Weights of a small mixture-of-experts language model, trained from scratch on English Wikipedia: width 256, 64 GeGLU neurons an expert.
Below are experts of layer 4 (counted from 0) of a mixture-of-experts language model. Rows are named gate (a neuron's input weights, with its number), up (a neuron's input weights, with its number), down (a neuron's output weights, with its number) and show model dimensions 0-255. Each number is 128 + 32 x the weight over its row's rms, rounded and kept within 0 to 255.
Before each expert's rows: a language model's description of what the expert responds to. This comes from a sample of Wikipedia text that the model never trained on.

# expert 1
What it handles: First pieces of words split by the tokenizer, often right after an opening quote, bracket or prefix like un-, e.g. st(eward), un-st(eady), (B)RA.
gate1 [144 141 189 113 115 163  82 132 138 107 128  79 105 120 103 120 122 100 162  58 161 146 109 147  96 129  87 126 173 107 162  88 162 158 162 144 101 171 112 159 138 150 135 109 154 187 167 138  85 136 147 148 109 148  99 121 129 124 152 129  91  80 152  68 101 135 172 171 115 142 194 120 109 127  94 150 107  94 151 108 203  43 182 153 124  77 157 167 155 114 142 119  96 154 157 103 167 169 120 143 133 192 150 101  94  87 100 153 145  91 162 142 163  85 164 136  99 140  96 120  79 171 135  92 105 159 126 117 124  81  98  98 121 120 128 114 201  79 136 112 107 102 123 122  77 131 118 162 188  99 151 139 126  82 127  83 122 135 123 115  88  62 170 165 143 140 224 126 148 134 188 128 115 128 142 147 157 112 115 145 195 110 125  98 132 136 112  57 113 104 105 108 107 134 158 111 177 169 192  95 107 160 109 139 155  68  98 149  74  74 115 180 193 103 144 137 118 109  94 110 193 127 170 186 119  88 124 124 124 154 136 153 133 117 175 117  95 129 108  83 124 124 170  88  47 154 119 162 112 147 146 114  64 131 148  78]
up1 [118 145 195  84  83 144 125 133 163 128 163 122 106 132 127 132 102 147 137  77 150 197 157 119 105 170 104  85 121 142 156 153 128 127  41 103 174 145 173 146 172 173  61 144 114 165  69 147  94 126 139 125 154 141 132 103 104 161 162 178 152 102  67 150  67 109 134 119 127 127 109 137 136 145 177  92 118 167 150 112 165 117 133 149 184 108 143 122 187 186 146 140 131  84  85  98 119  73 125 136  80 181 131 126 139 156 150 159 148 147 173 152 132 142 166 122 158  70 101 125 101 136 119 120 124  78 176 117 105 219 113  79  49 181 145  87 137  73 132 100  82 101 150 122  97 148 110 156 157  97  84 132 165 151 109  89 116  68  84 125 124 169 219 169 111 151 130 150 122 129 151 138 149  79 153 170  99 137 142 150 125  62  90 119  81 162 114 142 123 135 119 136 146 171 124 175  47 165 174 110 103 130 117 135  55 128  69 113 127 112  98 131 134 149 130 109 130 149 171 177 146  82 109 117 161 171  94 124  80 143 127 163 109  79 135 137 125 122 220 105 134 159 104 124  85 119  94 104 151 125 122 132 133 152  95 138]
down1 [172 154 153  98 158 179 130  86 153 172 170 135 132 167 151 142 132 105 112  96 120 131 114 142  92  40 196  96 124  88  80 133 122 122 136 155  59 118 107  94 113  87 111 153 105 125 111  94 111  66 108 119 148 144 170  89 118 137 104 131 193 163  86 154 136  56 129 138 116 183 147  89 103 161 144  79 151 131 115 124 136 108  69 116 113 153 122 142 132 116 139  95 143 127  90 158 150  85 121  90  45 131 103 187 131 180 117 149 100 209 138 134  95 122 156  90 133 185 172 125 200 103 122 113 160 148 165 183 125 173 103 168  97 113  99 190  81 149 182  78 140  98  84  95 180 113 142 171 140 156 111 189 149 126 136 135 155 128 126 105 122 168  93 102  51 111 164 149 131 165 131 147 147 180 150 133 115 156 130 145 136 124 114 141 105 107  91 106 116 106 110 114 177 158  83  88 121  77  93 150 126 133 122 110 150 155 167 109 125 119 152  83 137  96  74 124 112  53 162 114 142 110 111 157 115 129 106 151 174 157  76 113 133 148 146 126 197 183  94 204 132  80 114 169 110 102 146 107 121 169 146  69  82 145 171 118]

# expert 25
What it handles: Capital letters and first syllables starting proper names, e.g. St, Mc, D, Sch, in tables and prose, plus apostrophes in contractions and minute marks.
gate2 [133 125 124 144 141 131 113 155 117 191 147 121 133 140  57 148  69  98 121  53 214 119 110  75 155 104 153 162 106  95 153 108 157 137 109 137 129 121 109 127 109 182 103  77 105 133  83 164 113 100 150 113 126 130 172 139 109 132 140 130  93 106 174 187 166 170 164 141 168 106 188 125 162  93 128 133 106 102 166 128 100 120 117 151  60 180 128  74  80 100 109 128 118 120  92 167 121 125 126  77 116 101 117 146 110 141 128  78  79 169 153 116 197 128 156  89 106 170  86  78 174 144 124 105 173 125 151 127  74 122 107 160 133 160 189 119 129 125 177 102  93 190 126 123 127 124 112 170 122 113 156 187 170 128  88  67 109  99 123 118  99  69 160 179 135 176 185 162 102 190 125 139 223 153 142 106  82 122  98 118  57 143 144 128 110 105 136  86 156 112 116  87 131 143 158 129 143 114 120 132 117 109 181  95  68 107 121 129 130 108 164 160 168 157 101 101  84 143 109 197 148 123  84 130 142 169  98 150  86 152 143 103 117 154 158 157 124  56  91 152 152 124 123 100  50 158 151 132 140  84  73 114 128 134  93 175]
up2 [173 118 119 165  98 130  97 154 151 130 134 138 106 149 111 103 125 172 170  97 192 143 117  96 126 153 195 144  92 199 130 108 118 132 188  80 156 124 188 174 109 173  93 103 153 161 121 133 117 139  68  98 121 130 170 109 147 168 192 169  87 125 158 138 178 167 115 119 171 113 200 143  77 175 159 133  94 125 157 112 148 110 125 126 125 128 134 112  76 117 126 101  49 136 122  99 130 138 124 144  98 134  68 224 135 173 138  79 188 142  66 117 141 103 108 114  98 174  74  85 150 129 128 109 114  80 152 109  91 115 145 140  87 130 117 131 124 144 125 143  98 110  96  94 141 152 152 161 118 112 130 137 162 124  84  55 101  82 126  85 164 124 159 182 139 155 151 131 154 163 121 152 107 184 137 155 170 110  88 166 160  97 182 172  66  99  93 125 101  76 110 123 125 176 115 156 158 135 149 131 107 143 171 127  99 162 137 126 113  65 198 110  86  91 153 181  68 116  83 170 170 140  79 132 128  92 149 122 150  71 104 101 104 173 117 105 171  92 122 151 128 185 127  85  59 126 131 111 122  96 110 106 144 158 106 149]
down2 [106 153 137 124 106  92 104 124 122 147 171 109 154 115  88 117 205 148 153 181 131  70 128 138 143 120 108  96 137  70 155 119 192 130 100 103 119 141 104 178  92 106 163 148 116 105 131  87  98 135  93  93 134 152 123 127 198 147 115  96  64 114  90 163 143 157 122 149 213 124 121 155 160  69 138 114 101  76 147  93 136 113 138 106 173  96 110 130 131 168 123  97 115 135 110 159 104  73  65 139 122  94 125  63  45 166 136  78 142 101 100 167 166  68 139 126  54  82 136 118 119 159 101 115 144 119  64 120 146 152 115 200 100 105 130 181 139 107 161 133 147 160 153 145 139 121 117 152  82  50 160 125  91 117 130 161 134  98 159 140 143 180 150  97 153 171 163 171 150 123 143 114 148 178 168 143 157 171  70 127 209  53 142 153 104 116 178 106 166 159 176 107  88  99 115 148 124 128 123 171 128 141 150 107 130 136 116 178 124  99 151 127  84 122 151  91 116 161 121 102 152 133  48 133 113 153 159 118 198 119  98 190 149 145 109  76 163 134 167  71 130 120 158 127 156 152 106  86  89 122 136 113  68 129 138 164]

# expert 17
What it handles: Line-initial hyphens starting bulleted list or infobox entries (Type:, Order:), and capital letters beginning table cells or headings.
gate1 [101 110 138 164 164 120 133 115 112 117 104 112  62  81 129 160  95 112 160 123 148 100 163 133 119 147  93  96 180 123 155 129 152 127 140 140 139 183 129 127 134 136  93 109 129 111 115  76 152 140 149 125  64 114 132 150  78  82  92 114 176 139 183 148 139 114 145  98 112 124 133 127 158 213 112 117 170 112 174 150 126 113 118 162 119 176 105 106 135 111  94  63  76 131 149 203 117 132 120  98 116 141 109 149  92 111 122 131 125 189 106  65 116 125 155 122 159 122 159 162 104  72 208 131 114  83 131 166 237 158 145 148 146  74 166 215 168 130 116  68 127 125 149 133 133 105 121 109 116 128 129 127 101 101 108 167 132 157 117 127  51 111 126 116 162  85 156 149  83 106  88  89 156  97  85 130 136 150 130  70 168 180 121  90 163 145 127  58 126  86 162 101  87 151 168  87 167 132  43 141 135 116 152 144 145 170 138 119  67 117 126 103  75  96 155 157 138 154 152 137 134  87 192 119 161 127 175  99 226 172  76 136 179 120 184  95 102 150 109 126  95 135 132 109 100 137 102 147 140 112  68 115 119 160 121 145]
up1 [124 157 152 163  63 141  88 123 108 116  71 126 164 108 156 153 131 129 200 179 125 145 143 205  66 143 108  84 182 103 173 142  67 176 201 112  85 123 177 144 107 151 109  53 136 146 114 117 141 119 172 129  80 123  66 129  83 127 101 166 152 107 149  64 177  95 164 155  92 100 128 144 133 124 130  79 101 143 141 152  89 116 114  77 173 163 145 170 159 133  87 192 198 134  68 142 134  95 174  59 135 159 180 114  42 164 141 147 106 133 136 158  73 154 130 124 146 135 188 127 154  86 121 100  50 111 100 146 103 175 124 111 151 121 121 130 119 137 131 110  88 110 121 121 151 145  69 129  88 162  50 160 167 132 144 148 133 151 110  80 128 126 135 159  98 132 115 138 174 137 157 107  97 137  96 145 142 163 138  99 102 125  93 141 110 132 150 157  92 109  98 140 107 150 121 120 145 157 156  93 123 157 124 134 113 162 145 107 162 119 114 177 127 125 151  95 174 106  78 122 117  81 142 178 183 159 133 174 146 143 114 140 111 130 161  84  68  91 143  74  96 156  81 146  80 155  90 165  79  76 131 120 122 141 135 113]
down1 [ 91 114 122 153  62 168 150 135 122 167 166 129 153 155 101 113 198  73 129 165 105 170 103 143 204 119 146 114 109 110 109 104 141  89 108 114  95 120 133 170  62 165 157 136 204 137 133 127 112 157  56  84 159 188  95 130  85  99 152  99 157  88 153 145 150 103 132 151  99 135 120 103  86 102 146 109 116 191 122  90 122 131 128  87 100 120 175 134  88 123 130 183 168  84 149 111 157  72 191 121  79  75 144 112 114 164 163  61 166 123 125 136 157 127 123 175 103 143 177 106 178 165 141 149 118 170 105 130 143 177 118 133  76 115 143 133 141 218 134 141 124  85 112 120 158 130 102 147 143 210 112 134 110 122 104 146 106 181 147 107 100 136 100 144 108 125  56 146 125 162 140 146  60 115 178 126 126  88  42 152  95  89 159 149 103  94  83 119 172 193 162 133 126 125 100  75 115 132 125 154 121  74 137 152 152 183  91 204 143 124 159 100 137 138 129 114 116 142 101 122 130 101 128 151  99  84 102  99 145 142 168 129  67 103 134  72  86 143 186 103  90 121 177 137 153 139 103 128  87 131 161 152 158 141 107 118]

# expert 21
What it handles: Commas, colons and semicolons after list labels or nouns, plus clause openers that, which, where, because.
gate0 [ 98 114  93 150 144 151  73 154 147 181 151 192 125 141 164 124 152 119 112 124 146 155 145 151  72 112 126 145 144 138 160 161 157 168 164 102 145 153 139 181 172 139 164 148 111 123  99 150 117 144 137  96 137 141 105 182 138 120 144 149 100 152  96 101 134 120 120 153 144 172 133 161  71 122 159 147 137 154 148 132 133  64 140 104 136 119  94  93 161 128  83 120 141 133 177 102 148 127 154 127 105 161 134 161 111  72 125 104  58 166 112  77 172 163 107 162  77  55 144 130  75 118 127 125 142 146 137 117  61 148 154  93 118 136  93  61 173 182 165 110  84 172 143 100 137 150 120 135 149  85 154 186 121 134 114  87  90 130 152 153 178 109 130 144   7 182  59 130 174 178  67 124 147  99 127 131 121 144 136 136 136 114 103  84 160 171 180 153  76 127 148 141 155 150 137 147 156 135 167 173 217 112  95  87 182  60  69 157 168 112 102 127 113 118  92 135 121 135  85 121  88 103 113 160 107  77 160 102  93 115 143 155 156 133  99 126 115 136 128  87 139 205 163 118 115  69 204 153 149  95 104 144 108 124 150  71]
up0 [164 174 123 163 150 141 157 136 150 147 112 194 164 133 104 136  75 147 142 129 119 133  73  91 116 107 144 218 136 109 132 112 117 163 163 142 133  90  66 143 111 159  17 114 130 128 128 167 164 120 116 131  77 132 122 140  87 126 139 110  98  69 139 163 161 140 104 165 132 155  92 145 117  51 111  69 106  99 154 147 111 161 107 100 117 106 141 102  50 120 136 101  46 158  77 123 160 160 124 116 106 104 126  72 135 120 124 101 153 110 162 167  76 110 157  72 145 128 135 139 142  93 131 156 184 210  90 155  82 134 136 105  60 108 130 130  86 114 224 137 146 193 126 144 145 162 144 132 129 163  46 164  94 153  74 126 105 137 132 125 101 125 150 143 207  87 142 137 164 162 175 141 126 142 137 160 126 186 128 172 114 152 121 147 153 134 148 104 209  97 109 120  94 133 113 123 116 149 134 121 149 139 142  96 131  73 123  90 124 145 208 137  94 120 153 105 117 170 118 131 117 194 130 133 111 102  95  78 143 122 134 110 153  95 124 173 155 105 120 134 169 120 127 105 136 150 124 126 177 155 152 136 126  52  63 150]
down0 [116 111  88 160 114 129 152 104 141 144  96 145 138 130 137 172 151 124  96 138 113 113  89 136 100  90 177 123 141 186 154 166  75 114 117 219 146 127 101 144 137  93  97 133 135 160 110 162  92 123 106 126 118 171  98  82 188 114 126  91 100 130 119  90  97 154  87  94 129 101  84 152 108 126 125  84 122  83 163 142  68  86 144 106 136 126 221 153  83 120 101 148 115 148 153 130 120  62 138 115 206 180  74 147 161 115 225  96  91 145 120 124  90 133 112 107  71 172 103 124 173 112  49 194 175 128  77 107 139 154 104  80  91 132 126 128 118 115 182 107 151 158 142 142  76 125 163 106 128 155 146 115 145  96 123 164 182  83 137 127  94 140 137  89 159 176 116  74 167 116 166 180 100 165 103 182 160 116  94 134 108 139 124 125 121  99 133 124 122 109 147 152  99  38 130 155  77 109 134 190 114 121 135 144 172 129 124 114 121 111  89  93 146 130 145 100 120 130 157 145 118 176 115 148 139 146  84 135 185 148 171 131  95 132 124 102 218 163 143 203 177 150  71 134 143 120 162 122 141  82 174 153  97 162 125  92]

# expert 12
What it handles: Word pieces after a capital initial, mostly S, in foreign names (S-z-échényi, S-ven), also Pal, Khan, United, closing parentheses before line breaks.
gate2 [109 118 105 179 185  98 125  89 129 128 146 163  74  68 184 141 126  74 158 133  93 169 105 144 153 113 102 115 132 168 170 168 183 119  88 169 110 132 164 106 132 140 101 133 115 176 105 104 185 117 120  86  90 144 100 121 113 126 211 124 109 115 141 163 109 154 102 112 134  63  80 145 131 170 145 133  69 113 160 110 143 161 190 153 128 146 134 101 131 118 107 158  84 173 159 201  79 120 158 100 159 109 108 102 125 152 151 135 121 117 124 114  88 108 232 119 153 151 161 121 143 107 150 111 121 132 135 110 168 113 143 140 173 121  80 142  72 125 125 109  87  84 139 115 141 149 112 113 171 139 101 139 112 166 148 183 170 167 212 157  49 154  73 166 153 123 182  92 113 113 107 153  80 194 110 160 133 170 189 149  94 160 168  63 111 100 128 167  75 191 127 101 129 152  99 139 114 118  88 112  75 106  74 110 109  59 114  57 150 145 167 161 143  72 147 142 152 131 162 145 166 104 132 118 104 125 102 159 137 136  67 128 151  94 102 138 131 123 160 120 161 106 122 127 139  65 153 165 139 114 152 141 124 135  83  97]
up2 [158  91 144  83 113 139 158 117 118 137 176 113 179 150 150 161 109 130 154 145 168  99 147 177 159 129 115 113 140  82 133 114 178  87 116 160 148 132  60 165 185 114 133 106 110 136 122  83 157 155 161 159 108 145 128 142 139 142 157 137 124 167 121 136 129 101  99 116 106 104 155 142 157 112 134  88 115  98 109 156 190 100 137 147 115 146 150 128 109 147 152 154 160  75 116 165 132 129 182 174 190 142  96  61  86  97  64 127 111 142 105 139  85 121 144 207  89 170 145  63 141 130 122 102 116 168  62 100 142 116 155 146 131 103 101 167 135 143 137 184 101  40 148  56  95 138 151 127  82 142 152  93 114 106  71 103 168 115  86  87 168  95 116  56 121 142 116 199 160 167 107 117 127 149 138 129 112 110 104 163 147 124  40  72  81 144 155 134 146  57 165 138 186 152 113  87  92 105  95 123 190  90 149 169 109 119 119 184 194 131 139 135  93 101 128 144 133 134 121 125 207 141 103  94  94 184 210 130 114 179 124 110 139 124 138 104 110  94 167 123 178 119 144 172 134 154 120 126 163 165 103 106 137  92 105  85]
down2 [132  69 146 107  87 154 151 115 104 149 144 171 111 118 139 116 139 145  99 151 148 102 157 133 127 153 116 124 117 127 141 116 124 170 107 125 105 133 130  59 209 169 142 133 160  76 134 120  79 139 118 184 172 141  94 159 127 164 199 146 129  63  79 109 177  96 121 118 104  61 147  92 136 141 104 163 131  81 144 139 177  74 110 115 121 107 194 160 215 110 110 101 151  94 112  90 124 142 103 125 159 166 114 127  99  90  76 124 167 143 156 112 115 159 174 100  64 133 100 107 127 135 121 136 114  78 175 121 117 124  83 164 124 134 158 141 103 100 205 118 161 120  81 162  91 103  74 126 106  91 140 114 104 105  81  77 167  84 157 135 136 161 172 141 202  65 151 131 148 204 124 169 166 126 137  77 126 124 132 152 140 164  55  78 119  64 156 151 206  96 102  48 142 114 153 104 116 126 146 206 137  92 140 121 109 125  95 135 105 156  75 171 166 144 154 140 107 127 116 106 141 128  99  71  85 112 119 140 100 110 149  96 150 116 167 162 136 174 148 114 127 109 139 134 169 135 159 114 135 146 154  78 127 119 138 209]

# expert 19
What it handles: Opening == and === of section headings, en dashes and table separators, and inner pieces of foreign-spelled names such as Mü-ll-er, Zá-h-lavová.
gate1 [162 121 103  66 145 174 112 100 128 188 168  87  77 146 129 140  86 132 133 106 112 106 150 120 109  68 137 153 179 145 145 148 100 144 134  77 118 166 141 159 154 149  96 153 133 162  98 126 164  90 107  86 133 161 170  96 128  83 136  90 106 107  94 139 120  98  74 103 170 129 147 126  96 113 105 176 142 151 145 127 141 165  99 143 142  86  96 123  65  82  97 129 140 159 172 144 139 153 170 137 103 136 179 211 118  86 131 132  76 142 128 113  46 193 154 116  94 112  79 154 102 182 185 122 146 120  79 133 141 178 134 142 175 106 103 151  58  98 152 141 161 118 153  94 146 110 106 102 157 148 142 146 149 116 109 164 149  62 151 121 125 124 127 129 115  41 103  82 102 172 151 185 106 136 161 101 101 109 144 149 106 128  85 136 105 138 202 170 160 111 129 131 141 129 187 113 110  92 154  89 135 157 179 170 109  90 229 158 107  96 111 176 109 130 120 146  65 155  71 147 115 164 125  42  93 159 142 122 168 123  94 106  88  97 116 135 135 186 127 133 134 114 177 143 140  96 139 135 174 128  75 161  85 157 161 105]
up1 [124 176 135 128 103 126 149 136 206 110  86 153 141 125 107 126 147 126 144 117 177 115 135  96 161 182 169 118 104 105 130  84 134 116 102 156 101  98  98  96 134 164 108 169 152  78 100  73 156 183  75 127 159  26 119 190  71 145 105  98 149 163 174 112 130 152 173 173 112 160 133 156 148 124 119 128 119 112 107 141 161 158 138  67  50 170 171  97 177 164 154  33 106 103  92 146 106 160  85 147  85 150  90  81 106 142 108 109 189 112 146  99 161  62 120  94 134 144 127 107 118  43 105 191 126  74 135 164 137 100 160 146 116 132  85 123 133 138 151 119 123 175 133 139 121 123 156 163 114 141 125  84 112 126 170 128  95 146  78 180 137 185 111  83 125 182 117 138 136 135 102 110 143 145 111 136 167  98 110  74 135 131 131 120 126 128  55  86 173  61 116 139  74 115 119 160 168 109 111 105 157 142 133  89 189 147 114 110 118 182 212 105 137 131 119 114 152 138 143 139  97 105 114 179 138 169 131  94  89 152 100  66 157 160 152 152 103 116 166  96  79 109 146 147 160 169 103  92 141 142 108 149 138 138  93 167]
down1 [202 110 103 142 217 149  93 192 118 143 181 135 107 137 118  43 164 193 126 121 165 155 180 136 107 170 138 123 142 136 116 135 126 158 141 115 105  70  99 127 120 100 118  93 162 146 102  99 152 148 101 103 144 140  86 123 146 103 127 159 128 152 127 209 101 106 117 113 126 115 124 111 128 117 168 151 110 164 129 134  98 162 169 109 104 108 182 108 142  57 116  84 125 113 117  54  65 131 147 168 136  67 158 111 148  80 120 177 165  86 115 161 187 142 140 158 129 127 107 149  93 121 105 150 121 147 101 100 124 149 126 104  77 196 196 128 131  76 112 146 150  79 113  94 174  97 134 121  72 157 153 144 116 137 168 104 124 126 114 115 150 114 100  47  99 161 169 126 100  59  93 137 103 124  94 155  94 120 133 138 163 194 136 108 123  84 117 111 110  94 148 149 151 103 147  98 103 135 131 106 145 143 140  88 113 156 174  75  77 171 109 123  91 115 123 202 201 122  94 106 120 123 200 124 100 120  90 159 131 121 162 146 172 189  69 118 183 129 108 117 124 158 173 148 183 127 186 107 108 175  99 104  77 130 109 118]

# expert 30
What it handles: Pipe characters separating or starting table cells, plus semicolons and occasional name pieces like -et, -ast.
gate1 [116 135 221 137 103  70 156 158 145 143  86 144 156 138 131 145 141 103 149  62 150 104 110 135  74 119  82 160 134  65 148 144 178 126 151 180 154 182 121 181 118 156 161 152 106 119 125 170  98 107  52  91 143 116 157 116 107 140 113 155 183 127  85  64  99  78 126 136 189 131 133  65  87 150 224 111 109 149 120 129 190 116 108 148 187 126 128 134 124 135 146 111 177 120 109 175 111 125 166 113 137 128 136 102  76 163 140 108 129 164 167 102 122 124  78 127  54 109 151 122 130  81 135 128 126 118  78  99 114 181 196 132 129 119 101 124 173 136 159 118 148  99 104 116 162  99 143 149  94  98 143 120 142  97  78 156 165 210 118  94 101 172 130  84 158  81  61 136 156 177  97 157 129 112 114  83 137 162 133 185  90  96 112 181 173 154  95 121 160 128 150 141 104 151 143 164 137 141 162 158 127  93 101 102 117 126 149  97 170 119 143 154 167  86 120 102  52 149 121 167 106  87 146 175 181 109  94  92  98 154  78 102 109 106 162 114  82 150 139 111  76 185 147  85 102 137 138 170 121 119 135 157 143 142  91 122]
up1 [164 107 150 125 158 136 136 124 122 122 173 105 120 144 126 112  90 145 111 155 128  90 132  59 154 178 110 132 180 129 161 129 122 131 116 120 112  92 189 112 170 108  87  48 100 162 118 142  70 148 172 140  98 127 116 183 110 110 140 166  99 132 209 145 135 133 128 135 128 110  98 158 207 111  52 151  82 100 186 127 118 109 103 125  44 128 137 123 115 126  82 147  94 160 203 141 177  98  63 153 146 159 134 135 156 103 144 138 177 125 134 137 136 160 135 140 174 126 153 158  92 143 122  74 133  99 107 143 173  90 123 115 128 115 130 134 135  88 107 119 123 162 158 138  53 193 137 114 128 157  82 114 136 198 221  98 139  66 124 132 116 128 127 141 119 175 184  92  75  97 131 129 118 158 126  87 166  91 140  58 169 170 135 142 120  99  94 168 103 148 159  99 179  38 170 111 192 174  85  89  95 174 143 110 137 113 140 119  67 107  92 158 109 101 106  91 174 113 126 129 133 174 112 118  96 120 128  88  90  57 168 168 144 120 159 140 181 101 116 118 159 104 136 127 135 107 144  83 103 101 122 127 126 102 127 128]
down1 [ 55 124 137 118 120 111  91 137 176 140  95 125 165 147 181 110 134  62  83 165 146  80 129 125 205 184 159 130 181 175 134 125 131 170 138 128  93 135 145 222  93 148 194 122 146 119  70 110  90 151 149 159 144  97  99 139 135 128 154 144 130 124 109 108 121 109  99 114 139  99 120 182 150 157 154 122 141  87  75 171  97 143 147 112 113 141 125 157 172  69 114 121 133 124 106 178 153 128  90 104 154 128  81  72 114 157 218 100 136 129 190  74  73 127 139 116  93 159  63 122 139 143 137 102 158 105 166 113 178 126 169 149 151 118 108 119 187 118 149  97 114 151  71 129 145 129 118 162 142 188 155  89 181 117 171 113 163 144 169 143 121  79 186 147 136 116 104 100 131  83  88 110 118  99 127 132  98 153 139 136 113 145 125  99 148 120 166 140 155  46 132 110 104  71  56 126 126 101 153 146 142 115  98  72 121 138 136  75 147 114  88 113 115 151 107  84 116 135 119 121 188 162 104 155 104 100 194 160 123 141  96 192 127 101  93 154 192 185 164 130  92 112 130  92 133 153 128 122 126 102  39 146 131 113 143  64]